Below are experts of layer 4 (counted from 0) of a mixture-of-experts language model. Rows are named router (the router's row for the expert), up (a neuron's input weights, with its number), down (a neuron's output weights, with its number) and show model dimensions 80-119. Each number is 500 + 50 x the weight over its row's rms, rounded and kept within 0 to 999. Numbers have three digits each.
After each expert's rows: a language model's description of what the expert responds to. This comes from a sample of Wikipedia text that the model never trained on.

# expert 12
router:582470483483544426398481592450535604540552454453518559529470430546561525583541527443429557520408472485463522435575420539
up0:531520551477449488485523518476482558550440566429432515509500446526524450506496505480509516488599515534433536484479438487
down0:571520476496543582480607518550520473494517533471474485539369459488572549557483495489521529437476503468489481487526465504
up1:471434507482511531350505441549504420586504525547483411455521528490458565487512459484431462572553574527565450545481458457
down1:541453573520437457435499508500464499538450556478485440492515495455428442471525522614489539543567527544435513446369442528
up2:465533472548531477547501529555459553495414559533606449573506399620495534518465581527520390472491355577414541515375471471
down2:562480442501505636462490526481470493436509559376596441449517469474456582547435465499468567423490512512517457430452515560
up3:508493502527476444565551492554461547443483592468547470513467497458464525432501507446433506543568501488620517504367500563
down3:479581516540429512449544468491571461481507586466446486530449550520527434488495508468472427404561495486458464592567594486
up4:544493537474558554494472477504440435467499541517491456438393441410502505594470534511511473447555542492538502453464473439
down4:417521441492418496436433542447466502526593515495466572546515540553504474474465460461535436396569476542477567527422519500
up5:550496527534455553564594474521445445553539465509425534443499542453561551490473437524574498523486405416551479538477526543
down5:517525541488448551545416528589548423518468564490475444430656535428456541474539438536542561468605402469516450549509557482
up6:411516539453497538492503487612493555515464512449504506413430488461492527434606444522464593428516532514460531502461567553
down6:501552507556419420442465574515495556532356544533504605503433539556500507464496473565557497577510459471523523471459494544
up7:498484532445521535463527516574514554445526453546551565509520424504598373532588420573481478428555472508481512498385514484
down7:529496492387510549453484473477457458507458462599426518498408497522411489476510524525519447552483532468455492401643512499
up8:496557540532529536626485495497499479456456512520556477549386538403564508489565485534516465519472458485442502583508458501
down8:524505514507439482528392497387523499553585445476591466540388520478523476413550496499437473445586518524487424479482515497
up9:485524575557516465475556432378503493510407485474540486510574399434499475483547501535451565494490496598526587445508488574
down9:506487498583435489488429521552456478520527525612478621511451491446481601552434571460480431507544513514508494549469544475
up10:538544488589474510503525546501515597488441510450529512519558489471517508516409472504529434680511497434438509501481567430
down10:521528519467482499483490469546451586466471456513595489463452548500478556586454484427479541459538442416434441416569461616
up11:466457487456493603507448333558441436457433418523632470594436515441513567476578417448468445505500475560511535444459451602
down11:522488475488422454427413452553491436556588560496564466459529512479493422509516410458415494561487564459470478554477415444
Description: Numbers and cell-final items in sports-stat tables and semicolon lists, such as 1, 10, Islam; plus occasional word endings like ended, eches.

# expert 18
router:609451478499558445437483568416533559575548453448537544535464443568551509570530537447435556512401498467441528441542431526
up0:491477558476421592537487558467482584452408476501529443502554473452541505483472528467531440429566392485532490534409489510
down0:563502471401501457452566476510484446567377526433494487492592474529448607519523502555481421426548527510445480534540491534
up1:504481575493565430587585555557513412455550574566580434484521475516483428430489619525563576470547552511494530482470543515
down1:569554531545550485431495555584415525482528495545493600571500573445455506500465472511503565571546469511511407487512476571
up2:508370522540503523484504590529485492455430537572549527600508417467385517484524545498435452441453460538491501459437558523
down2:586477368469449551447551415442488450610578449510518486624600516463474416487521496554496492473520489517554408557448531476
up3:517557456494496435527566560422466500478455497556515528420442536413466484546471438563617441510503483577482528523497455453
down3:551429466485563514523533488491532600463637474594521463565477477427443478581464482456476388509489479483556488512478529507
up4:507596519533520560415430479436393461487571505475511380567445448512496437447500557503556454456514496486530456539541534515
down4:501454497575470472449444564464536440641446527404506500478448479588529398469362418519472422494485521498517512516550513454
up5:492610503489581564513533469523486507524532522525431470480371484528377485496449488485538528518433490464474511485587522498
down5:483606408548469500485475433477521492545515440563458513468549464615462491409464494452545552487473547486496567419543528515
up6:490519493499525545566536560425481456528572509563442439500541536439492549545555557561589423436598555601476471461464474580
down6:418465459499485523566510577551590455551419528571563508491506534425497547557460542508515512509485545523590612453566524522
up7:511506415478492499604495549566539452489523531504414417561484469488494503593444513518511389528547523579597507512479542472
down7:435488468574494548532506427529560488455391576494497547428550506470463541469510464496490503479511516497403508500552435596
up8:545486463538341487504454538492517506481431599604491452385460514480490573441431542526576586621503511593484492559458454473
down8:543502480529502480437521562525474612520556555470473557490523445443542394514455622523444481454524502456544508497618537519
up9:504518563436474487469526479498474529394456535474502466474478469490541533462525447565592386490559480474479461565462444520
down9:499536491497537427505542528545495546538522577506408467540484519494540579427548453503466475491503577559504464466557517580
up10:453529505539491483518460512555502461498427506578516395458494485587575572390440478433530564472417553557519491565332493442
down10:513509477512483523504568548521500567442461510459478438478472454552600492373536589449519503502491445513473443491443411474
up11:493545515485548572527496457496484468549512516516489479537497453484514466556510535526543450492602449544494473457515495508
down11:511470526417509445490462485433470557478437558507547537492503477539500492490391453499588514533479507540535494501518502571
Description: Word-ending pieces like ice, ly, ates, shaw, and short function phrases like of the, have been, The, in varied text.

# expert 55
router:570447476452531402389479578433523584573562466454531549546441414552523549573529524442468553514426531482444515476551405508
up0:525501503504565445492489437384483489473488545474533528539534485488401499530533591557472493458516544531508398541466484514
down0:479441479501568439520521507429475475455434556544450573469464437493369498493482554529531559549457573500521540415413499535
up1:521498517516525458434523484503549449448440470441488517505551544472458532379416451493506410496507420456448477547482471541
down1:508518519468514485496567475464526470454445476534431549489484431421434512591553480450446593525571485446598544513468544508
up2:428547514517493543510493435588441439514392523528457482530445530525577477454476467543404448440472466457519478538402543470
down2:487510575455572476512445496509559367571512516431514487476463482470568493424527420554517464446619438430531448430449502409
up3:527474534488490512504508479423479584510458574556493507526589599528507508571525505460524460487367454533519504521472525452
down3:521464556488526490391490492544582527462514483481514541533586585468426494505449533499509492428498426588448538552585502494
up4:463506461418444490523467488558599508474461486437496489634540499581402514545476484521571446423516533514476478494493629462
down4:523476522483494509477493528450483480533455524531583512445515482415473438414681422530493547391538524549521481572578478513
up5:465542532533557534458620462497523459475476502497578502458505520555532524501541477460495498404493493576452546454493647480
down5:520529460468487452447554502575580515454475432550539624505521412435492529613509464547500480513538478393436429430457625483
up6:518596517504401539486512427470429537540591487532470554523530514539506548489525524583435454531538451529518552544412562444
down6:468556568540494497547488428535477509501568460498463484438424555473412488574474602594514383495501485497461530470552458493
up7:504539549490506621512552508550569519546534407502482424490510470481502494580439464558513499454541436489517560468448516511
down7:510519422553387392401474526490411536500478528519514446394471579502436532518462469468553497501563533466493505504563458424
up8:626550488578465492442519524479466525436529539565490578490490468443418512484480492559552468477562559489455499468406408422
down8:529518517483505530524525501492469460464567510504590454540521469522497509359496349412500508451400472435484527586462527514
up9:474525454548466492476532444496385428529448537525534478539565379434435514531389484476624441517455482435460530451443502570
down9:586508609575469533531522452520538542577383518530518438439517497496427459546463490556536524415486444434456495430554500589
up10:511535494498483507517440445566394513551481584482453389462458478425512530535524502479458427590497482515601520479457488480
down10:527517501475537427515427539463550505506486527480447506465495513485509514423600611466533465546542428419579510437490521535
up11:440503518482382500447466442563501449559480556516511497497495439441427553465516505504453462558568422450477413555381477462
down11:525625523495476448517481523537548560570533541478377535502468471506569480558577530458480533525447534495492463490554524505
Description: Second pieces of country and nationality names and citation abbreviations, like B-angladesh, Saudi Arabia, Vol., et al., American.

# expert 69
router:527473452527491585432578503502535509527544486419440521550569555495478494420558443390475482508556463392507502479562452469
up0:459546508520520500471533505556523456457510475457466526373478430491480494527565395533426490523488552429610571523521591530
down0:525548474546531516593520545445573559408541474492474535484519631512518485535512571624498518531506491595591489619483582450
up1:409555446549530532497487524504428485507476568468475517480430540492486466499509435503516494494554485459503554467463544472
down1:544440424508500519570479534519521477447495559480509565557523573512552550481463480509455492512464518440529483514484528600
up2:575544485496517555483488491504473485514469399542501584514521493540489513449378462519514485449519503521538457484461473496
down2:575537533503582480515482514521498468479610497505476441385509479410487488592455538567550571492526567473476506425491517486
up3:537517595502579502530468537542484544530476550515558501567495491517568519553546510474526434488523460415441570538486355468
down3:552498442465541512518572500562463480416477497486493444465454491497506493465480559511540481504549514437547492504497512534
up4:424570553503424502472450441553624514451444436482549488508517465471515396458579339432455460480505570590511541504553558496
down4:514480547446551551546527519484378442502559500601520380465540487508470557505511608487529653510469425490499557485432549456
up5:486501528540435419529521493494559523531560465528509426529533442427424541423548332540461490438474532532544496598523539481
down5:539468568530570565524440481508531505542530460452475530438514560513560555526433437486475499527438476558563523444456545460
up6:477500418541464579544387502506564443495476420470486554487558511517499566566513360510518431489467501512513498591416523552
down6:343525545437468414443517586489511492571432422485562586480510498450494521570506541440475477540451565506493511584447567567
up7:447486481527576503508469483557545496446441468518511505500629445513449483512530536476512477517535457521487537484423450598
down7:556473546448431540485479517459455489526552400535582510549432466496524480500448545578552485512533465484518565472466569470
up8:409547513562540463552478444590506513464546548377540472458522480525461534525539513503462552426531484432607523469473526526
down8:523519547525515539532512554500469580455500458586465523477524496439381554480509455559549465453617553510447592528493532379
up9:592491421437470490459481429523576502439554495409533385526509569464480513603554471454524501442543579506554542485531494564
down9:466509568495478523520521545483463402494524461474541511469444395567523482511572552476431459515424534498493541520502644454
up10:482466541511486497479474533591524481524570503496465538646546474540466504549454446541561438450547505457474506456441476496
down10:467521466502551482534485593578513491516545540485424508531539524519430562506479547455573431455453444499456595458400584493
up11:503521614437470555513562477524448480525465533524572582559560539496495503495526389531486495491492519526495511513516489479
down11:443419556475421433435457490417558492471508491575661493569518508447489491547496498580540488513478549485455478531555627507
Description: Last three digits of years split after 1 or 2, like 2-014, 1-998, 2-006, plus other three-digit numbers in tables.

# expert 34
router:556476519521524585441561482522436506579537501462509557549552566507479373500519461424503410482584476447503499420558467526
up2:578379531484510508425512512469537508497363533472446428480484466564427496527532525514519514497531523584504463497555472510
down2:569421470525523496468463529549560426502416620448453552517419534551522477554522486533449530451531504620476548478566523478
up3:477472533520522509521427504507490441502555425515506491433544515485621431475476467522463462457516511521520470452559451526
down3:532496514498447412501521536530491515541586493528559481547503524408504435514474409439406510438512409424544443434529563423
up4:502591369563440591539505450491525543573466507428442513590501447459452472483538514527523487593510509543502504479484554508
down4:525498584562497466499457535575531481477492451469542478568461510524544518468560580444490519459590514547512495462567519504
up5:528574591511471430514530412447457407519480480493544530491503515466507511490528453438409537463474561482582508594431493476
down5:446389442483561551487532516558429577499467515525454504498484488562518541449455502512478522548612463481517582499477447460
up6:499499437520520512421486455574486549500484520567517507474483456451511502486473577501511499465565417508453590432485482516
down6:485495485473461527580449495567581524557461596516493502439459526539519456464499570441477481421499566430494481571508515553
up7:503442521542521522428613537499484505507506587493478448581580542542535459583547589591529478517603475436434439432498519503
down7:500587595519534473501504604473420560445452475480506495478540463474432512559479506528482559466464459471417560524499541540
up8:447478428563560426552594467510501441427559541519436451506466515552612480445525469460445485454437462642464577395529550460
down8:448581501494503496537456569504530590481400503416527467415429523461462587452497489530514446548485541630494587468522550459
up9:527495503462503559459474445472508471514462454481450520543516543637422498451544370570514371482490480422481423568438478504
down9:518426537412461472571486478448444522394586468527445486519462427411507549583549501549495580578447495511555507536518555532
up10:426452540443482474552469455483505428504467577467560446520422518408624499503435458607528445498570527555557455494550517475
down10:499586472518494545533531521458608514504495548520496544606449426599473449441593508447494545525504441428483545566519607515
up11:421521467540450465506525451413480482528427470429538460477545470350554419530532458568529433507419496451487575528452474585
down11:519454427482556545454535611493530411526532502504420407573446465482553496581568481492443507501504419409553457440529529476
up12:523494508552436414471564453510529442473499456523508469458514499506494498492506437593482544529503387476490524449476562400
down12:446472467562385433568509485491463515545542527483479452568563548459531487520596441479486557510404540546508522410603445594
up13:514630576462464619503484444495475553531460558549507545509570514493522544465544507561464567570636436608596589487529527423
down13:460566526550504576538432554481475491538531524429495493532549478483501470494634598490447489535422501501392568546527463602
Description: Leading digit 1 or 2 of a four-digit year or number, after in, commas or table bars, such as 1970s, 2007, 2019.

# expert 1
router:568448512544396507476482420513518378506544499477458447467527526529530535499549568547486509460548432535474523506503516422
up0:461526521512534497556440478462425544512491593385528543474505561436550572546518470426506520398598520515565577624436586516
down0:547449517450477505494484542573419501524423520506481391483473478524446570485493541492477496605479481437462475523527453480
up1:511414497549577504490449482463540495530486478543499451437426475502533438478571608475544476522479476471450468422470528456
down1:392477467425591444509445497534438470418505529454478531407462398439461506604437429615499467463523561406579502481412557451
up2:528466469445488509493465510562424590581508415487518403526507589493458582450504474534551486543497401566548577576543533497
down2:529435536480484541550502541480519514502467491456479411508460522424490504560420497440504560514569503568470538446477451594
up3:494559571499524439536525482503466466467578510572473463516521418419507584560475527579507556519467448491571544554618511445
down3:535432471347469468474524523456550516458531442495521487542521493550478461525602394543587535567549541433520436482597522582
up4:480527483578431533573511517533465447397496623514493479439460483497508555467507450443494375507509553566442462507500545526
down4:461500525467593530487472450522550536521545582509482562590510575380617470519450467451518513472547613540481495520440541476
up5:482444526441514398460370532504504432473547470519467464498384553452532514522523486515565535493481449516491472589462461481
down5:552447414489524544501494503508495507556509541524536488555574395491525566500468454353478461517490608578567525471473575520
up6:528394518537499468505558456517566462518537501507490462497478467466531506547450546506505504456509464518454547463460520484
down6:459549445425520516480441496408469487429442494473543545457600577542453486553506534507479520499450458422487449431505516490
up7:566499518529405452540426477524495425467539485525575443480505426592520550501591499624520438413471459477532486506396495542
down7:455516533552482453497589492429482549518487496505496525580532421509546572520436448514509540593457593359505494526568527520
up8:572486478488518503540542539528587568508407521597447607508507419430514448516427469497441597597546483445519512545447333439
down8:546532602449522511457532516605478526561466561540501490465450474441589453531496446369486495483514643453535569502493423486
up9:538537494422535465584568394437569498566493616528567464486492377541479449443564538531503565453442549549404524546467454524
down9:459546540508494474477434496541404538443437412511456534401463553478452475490547472526473545509469463408461512537454548486
up10:571581535497398425531440458590445483410504546454493563486512423429476589453506507474527458468515563602509490458509474476
down10:489530476543491534586419616538554488480536450452540468432550458409441506452548461529541491507539421559397431430519495487
up11:574503360548519555531486479496469403587514531516495474578496463507466416517556410515508503570429531459523409510546452578
down11:410545438528605529448520526497533448524577502559491445529411528563507454505422476453505542489546553488551528582425571523
Description: Abstract nouns of action, conflict or institutions, often after "the" and before "of", such as war, law, plan, crisis, ruling.

# expert 28
router:512622481449545372508477595551540547492535434532537491471499440544453599483401587475507509536554461492463481488544634468
up0:413433536516499418513515479497409491485455439383556389513484538515486487395577412514480477522543545501448475529579523478
down0:537515524506527439468521590505609534517604495520551516463484469508518527438502532527463475390532476470556439459534488438
up1:536437457574549539525551390491499502466413512395450431566531430596537466444538496474437422544567518509513622500590548445
down1:522492448391472445556479435427512510543539455391536512542568504435465490415591496471484467448521536592461504473513514601
up2:521467495416553623492466462464554518544574522403443482493524593548497412530583527485547508478556521519529524485416480422
down2:405502478415455512523440443485450451517411531448567545503524515479533458511581472467495569545509605498427490445526520459
up3:584515527593406480426517580522469416563477470475540418502510461472485449464492444537628360490493547460476483513496500433
down3:466438495402523454583442595412559514502576571600574563499413529438420524464502514579560528584435533555482517434466488535
up4:490481425448424485586559569508438503470574483593493483483509460454530506485526528444477505532558532504454417505469375512
down4:566563416563524450504475560508492530473417522544571534459429465532558457486466411525459486443485580447580522522566549533
up5:423504453530602490488560507410412527463566508563532567536481487541487483491576547395434434517453473541482458526525511516
down5:519429554583495441556461457560480499569494502579512507358495462540416466422419515547465475521567480467454499488541506499
up6:571559443547452464404553485566584513536579455503569459447429432480481429522549515478519453490555427504521551481417559470
down6:528464525552515534462548509503515477608488579544547470458560507407549480444503526584467545518489513476533371431435496506
up7:486582467602530385462551536586562525439484495519493442517506595581603520511540563510537542484526509413462515452485497488
down7:532541601568443570412416519555452556533501487515440456467489514468516486420566469516467498505500624552506528422579488482
up8:521556479513415572591475419449532478564501420534511405584454497408456420490527492467537405417509476458470508487500574425
down8:413424475541484450463469615527543526472469510570413465500580484431512525465511428456469364531489497565529574489472619508
up9:490490514534528559437492463511547391516417582473543509519560446482530498465474525561464511527477457538487536470472550445
down9:495478463468573525469528504470594519534596561524472457537481581455395507536514567595489479539531467549556527443476499547
up10:489497595527473442466530563503512486540462521480493523499484449505510478464510459529519646507494498564537525389549569509
down10:446527522498512490542459525593472403473454537409546442485502460459455485534471645525493460476559504473481414530475488488
up11:493516505458583475629473572428432561456450510444423416459487481545498480438465499503481629546451551506496574550481556521
down11:489546509500536460464405501386565419502527398540507587562496533437534540472483580558550520540601497568497533606415542458
Description: Double line breaks between paragraphs or infobox and text, and the == or === marks of section headings, such as ===Mayors===.

# expert 48
router:588423476428588466375476572475492563538576445444549567499457449582518539559500533478452535518422513494477478468583421571
up0:396476462431511500586553457442468465523497504577509441522591488504482582518488492414472490592473453550545495533466583483
down0:469492454547494519430469496547488554479467572484555492494566563408453480527476482441578455546464460462529517517503447506
up1:486514582458550504515443451543536538491390524568486477554441481481465595491520547550513508542523502453471586489560471562
down1:498626480492452522480531432474564542541500455535510547565515491516411483553497463466511489532500412512529597558467502379
up2:507582533490520511432473541468496552518447481459520438550548492472456555502512533534415427451499481515490516590488465454
down2:447451512479480496499559434412514572457515525528401584522523525536542436446498555486494537581563459502572473421448419479
up3:538511525556463522517498591561468564524452442527519546468477499440548521516555451491447491425482410517544587506411553430
down3:437431548566459519435535557466541433512486505390455549632401515598484502531540550605480563497506451556476490455482473494
up4:459455482520443557535509535496533513496458620531437434527496443519494468505412492577558496567583452484535535494500450458
down4:499395425505540517485472467428485512593451436482499479508544498497588479534514453511488458404450469523485460494506491560
up5:524476506472458570539477591515527485511475513499524481478436484519476440529532390521547534529450534439460466512571488563
down5:535411485549426522557453530485532486558456565523479501495515555499469472463431433433531504569506546576497623535411568460
up6:559498519483577416556466540553501458484392558446476508463480463563460453541458495511594523544546550437516450530438529561
down6:407503472534494582552406437530487506568483489453509493475480527484523418446504507454571478448454590463421460540537405395
up7:460494607467461489433582601516376410435554588509445411459487473533491477626479510499486549550463528483481498446448677488
down7:530502521442481538523595454455511452409511491540509487547546534489473519441521479606512501481546491446465442402388457583
up8:423551577428463403611422404506451492470483446456447502580547460464552578517541503448475482505491580489474450449475530480
down8:457478536455573514442452495491542530496522587570495500480496523506445459477474487407411431429470542527536395491521532471
up9:515539541424507609458533521544418479538479540544575518531484476510411487573482582479438518481407466455537467599494495475
down9:446575494458508461523413470481504538451456493532511508518425524484577523507578472564488587487529577394569476478593546429
up10:401500544516569508557525454527520411462442507454429488448489500452539487534470418566467477449511557442502492549453537544
down10:502513435478403581550418438525501423468473497456434517439462458538444477417473598511419488519481445434575531557564501535
up11:491466509526457553483446498505464580543469485523511582506524491541470494451523596524512394491481439545466574438542467500
down11:463468444470474530496505495467454535531449559461409535545487499504581527635438486547552517465413582494538461594519484465
Description: Numbers after hyphens in model names and codes (MD-90, F-86, KOSDAQ 063080), coordinate separators, and articles a, an, his.

# expert 21
router:575452466450486491394426425528558464460545519513442485575497459507568526421553531588442524525481595510484617536491420466
up0:455509476496591464472467477573462636490472480542495603497457455487550549419537571482497381455370529438518489521465557528
down0:525480509534524499478474546547550481572475634506513481574451447506483500502527553546482517462417632466425589475523502551
up1:517515548519539497545442643537530527443477470558445519519462453433528430431423529559565493529513471476634407505547477522
down1:423643486558412572520552551530499520534558540503414544567368560534452480502466513436542434506510476557537509486521390499
up2:489541572527528592444533560470519400564485448497535462515406517533479458539532442439571429488455543485517526513451522458
down2:474546515455574458534517551477502617406460515424577374462571565542352479476431538538509597394616530441544506493461456506
up3:413552526506573533527604445478505530536521516534539565509567488586513552469536475437610569594511551489504467411539523420
down3:512489518528533528517457484510377528520518573578575512437420560459490423534542423443434507543422513441540538463583427516
up4:471507544505550372541631513504406471512469554489553590473474577496495526400466520467547581476464552493552507542486528505
down4:483522515525482507509488529576526631471363485438449448495579491568513506460385545506459404510495450581570468434507523424
up5:553596568521357578562490613472393516482528515482498568504467439497447468544481523433495534522483615491558480530397519487
down5:514518660489514531650553504469530496617515551479522501599499503490485495415496525512514525481521592561483478482474485421
up6:567472529451513497508454406507386503495432433412479501464447442454540512409472469541407523502493463470567568570473561447
down6:541435498565512432443448574448480474479572483492441506508550537545470513370529504489504511488528495468430423498521523507
up7:394469456477607524390461515484570429506516465466401494586507546560475576479435515535538474432538456607462441614446579493
down7:494558486498493577567475452523522488608614542571486508511498431470522532442573465425565524444521450500424533458634593536
up8:584457521479523489511458467531556445450518544473531401469489576494476519452533457493514516474511534531479542453541481458
down8:452634433550408468470490466515618540506567590451540516556481499516589515558476455569532491544399460453452619529541474484
up9:452472549517551516397490514460496450514507565387499527518450488536520496559540501560459377389498524473468476406478468540
down9:455486554507603481522447464448450425509433523561441594396445574498486539515538571491381570530494573520496388457556502583
up10:593550481380562520451493517580522497511506478519491432465523591499422506450456508488553511577442483490542469428467458486
down10:465531601469518580539407469538484508525532445525541532445557444576556421531441518423506581483487507554404593483514460479
up11:418453546518469470520422521439465445452508468529460424397564477477443476471464490490481559456553529504456538527516621446
down11:442611438557453426513502499435587510601430494469527529538485486554470553468511569556450521488513488508388495471498439468
Description: Single line breaks ending a table row, list item or heading line before the next entry, such as after ==Plot==, after a club name.

# expert 60
router:475451527509546499487506561600515539475522449485503524529494489539549483484552421424511467413500479442507567491499459486
up0:401485533554529458551545501470463459409488465547444459538587525542492519506575503549540576480505521518504476490442477495
down0:544516516491456413484554483454481516514498462527560471567412548483538529513547460473431479574542557563479486591411557386
up1:457486522497486557520453551513481487496414440546511453576444455530492469437457597505552513552552354421470482516474522504
down1:539440491484513564617502589539486487541507514447535458584478431433494476500537528468413495587412430602479400468568489450
up2:471508453438499522464509428531520513470515487458510447509502517551476494481525438545535410425448536520449479532427467471
down2:508398517600495468560560602453525546541477457514551420558440562529552576432603373491618531518487553557485474506581482497
up3:449495482532510521497547612528459464482537460474507433455469531560530531506487573534489456527486443531464451441473456440
down3:535533462634489498419501390444458493460498512461512569548489413403521549465568546420484426526419467447490594510523469461
up4:401538508598471561537427496418463514440445454432416481466493554555483559492460463571519414516556565530497572490513544510
down4:507498457545509472409483470531442497447484439512652509507484539505504434427453407549558512573510520548554495464561455453
up5:423518478479520471484526481474488518520493442468495498501522405397465488456532461503500460445554454528531620441502559506
down5:468574515510487477447534456390517476488476436523580502459477549506406543467572448481528581591495606565540525514480511549
up6:568528422427527491366510509525521502448323514549508572556577533474464540536425402567508504491475448533563546472415564473
down6:523486503518403533521473457480390472522596459604630537575525488533512486435503546490516573498464410441496524511523584542
up7:564445399490504522520533475509552446397492511539520432441475491438460570500396485497495465490529440581541473431440468553
down7:510471532497573399469494495475498431438498513588462435466621555499504478523509533463495460584522553443554575494558545448
up8:479542475451499520563476553474458391531445437604479530492511434496470453439471484486490509525432430522424547497475470527
down8:436418498536422572519500429525490584491462588530548487543476459508465515464535537493486513522465540492505540453499504558
up9:477481508472466435585556459569472518449485541576518463468525454512461404548426485463437472461470467451500386479525604462
down9:489492539543476559456375518534531512495437482475538551493521586516471541477506491523565538528500545461412454517447450396
up10:502559491462446523512576636525531495492483407565469516457508554473502595492563572528485498494562481567472452463495401433
down10:391518441446582492554515479440455500501509536432486531462501461520422425467512502510482424437508486459527525378430450529
up11:422561543602494519546482538500444528517417502516453489458493509442574411459376500543480566546549556430524458498558518526
down11:527566456500483555507537403460542520522474460426561501588580555433483549419566516465514376483531495438450612568520574428
Description: Equals signs opening wiki section titles or battle entries after blank lines, definitions like BB = Bases, and ) is a openings.

# expert 42
router:436463463478449578531505506430598520554513467446425394581409560414609480469520429487553468565481472415549598480549538511
up0:547419470598459541498499452482451436479558486595509556512534576379503519412481513546487545497510514538443451505405601438
down0:535472519458464514537548526564460539455396523482499555498552467563416421548494540503554506447490442473656583491452559500
up1:387483514446500495488498481453511551575414503525541470568421543422475495486529511448444459600482432511489407528464520541
down1:535527483492453423470535430453589463468518577486591523498545488555466505461519487484479541467457509514563597476474510493
up2:510519586602487514585491387510498466458552484415507462462432534415485484489570473512504539469404480515495603482568526543
down2:424443476461493543455525586426479458574507514550609467544481487529496479516433525518444472487412457528540466494440450433
up3:532434422556542531502476514448450541468446574483504506601431470524512553478553542510522523472414536400517459464405556490
down3:447436471498510471578531525457509483562598529552505517612541501499617464579435527485446552415487466482429519509480549583
up4:579501456471475427437491419589440521534513546506481565505509539457466511534543520426511507444464524442508425396414564506
down4:465583481436449538557496499440531488455366541469536593522449490511445566537553390579584448511542460496485606450496431497
up5:522344566385464435585448505546497559429549543560532448577492524497473453424461494564478445470480520517516546459473495563
down5:423388490497495598534515501510455394604456604524508512530584540505507471543558384426558560456509465535550423546430526458
up6:577460513553563533508606475526591523589491516455562471501436471519488563514468518486500499469465527557509474465458515469
down6:507564470558575480392529491514490567440465454489493493611536438468466518509481543578530509454522607580449529489433527540
up7:473534417572440544538535475542489498493463614569525541556469468474439396441539543598482510567507521458491547452531394543
down7:488429471431526600405570420484579468515540567550525486595460434477420580483529499519494541518481507492518480499510509485
up8:555462425490557566552519587541397564483510559448447580447522519502472579509448469461456486504482557496414482522480474477
down8:516465451470511506469433417475414499514513578509403552564552503571543601540424610429491560540364467524411502468432465472
up9:475501491611545468555489473467568512503514531469446556523490497510457511413601406501555547548551560580459559461459535530
down9:444595482601465511533449535522491488538481537506492501548405536426518551576433523444488441510467554451495547527534518519
up10:562461442516528562445495538556453524524555519532592490565490523501475499468503523489532422405515457500508540518485522452
down10:500485459552535526512552475516452465533542512457548573502598529479503560443481473480454509443437485589395611501475515518
up11:441540530415467514542555391513463518472449503421476526554603460441445494537571490564514379462492497489511512418501433617
down11:527589462509438481497449577518558521475613456538408454467451466588441532475516450484411477563499532480562433502484524532
Description: Full stops, closing quotes and parentheses ending sentences or abbreviations, often joined to word ends: ing., es., )., ".

# expert 29
router:470489458513464529480469635574432506536521495482531540540495358500542519568483526524533577567460484470497515499511511487
up0:505440505540558466596527554491513450516412489479521526445520665501459509520446473427562485585489504431513566402477522551
down0:418419481505496549463545483510484399496569558440463503625464492478414506449504475538465531540530451434551497441467447499
up1:537531604640489470548551495480425430475472509527532513441491465455461581442467525520456457524491543461522463523531501563
down1:584386569485455490478556514487507412425480510488436455468515509489541537529514465515481464437505545495535450518566486513
up2:546461380514572436450451507461514409489465517508528574430459425506390504562384605452517473471486556538527490516499489407
down2:478513428548461491446465383539445493565443465479584589610623498472431509485473549439510440539561466560484457526512498462
up3:473479397623506489523455446456488495610506575585515502558501518517439458511566497583508453520526522557450437623476607471
down3:555486567491575578522509465546577517457398402576511548534515506457450441615501415435372479494475488493555566589509497569
up4:481613472514547521477535428533551488478510509560512438548585564485502428447554440477543522559466555588440494588492480464
down4:456533494458508491478533439554583514535450536517496556496512556462497489445493530558571555506500461473590495548481436492
up5:595569509495495504549442506540480419528523403568526466482478410462498573477520554515512522471546488574498450423502479424
down5:503495444496473491472485424575405478455455416435508536489522399487497461497539546457421501434460558459474487501516439556
up6:475491533605503508595582547581472457480427530577512436523541395503505515438524553441489495480455437490628423571457568491
down6:475468463527532433462507523509490504534479534503537515492497541515553497465416501558480500525501507463499515502464493526
up7:485485433469436499441423551486422485452479539472466488505476490529493481480472533573561579457505517547457474457491482563
down7:342470493584450465498571544497511485544507491466443493431542443442498536503389425490507528454508477568389468539447463567
up8:529411459569570481596530458559519488481478460458498555454507493490468454416466425480432492464531440493471517556363561530
down8:579411497466563482528559500513587418516522488462478477503518521489517472482414483489590476488539427491570489552416502501
up9:485462476438456546499480544576582437457492450496472440479527500570438541570467478517572535459455424535436540453550488562
down9:516519480429439431567530456459469505617544560536543470524515480554468480502449476553474465529471553486544382555456463388
up10:470435519496477595422450533478485481527499517576517514463465563434530460490460483608572525486539454480483497434500464468
down10:588435414539532513530490572524612484515502515594528409446536533418540470440514499532458475541499606540544501539546519419
up11:479496456533516432564403354516542516475473580503672512506532547528449447441439503529567444518459608444568518599473623545
down11:436488525486481460481418561522537457499456470566596523509505452398430515474446471517457587550561533450571447630551506510
Description: Ordinal suffixes th, nd, rd, round numbers, km, and compass words, in military units, coordinates and station data: 14th, 200, north.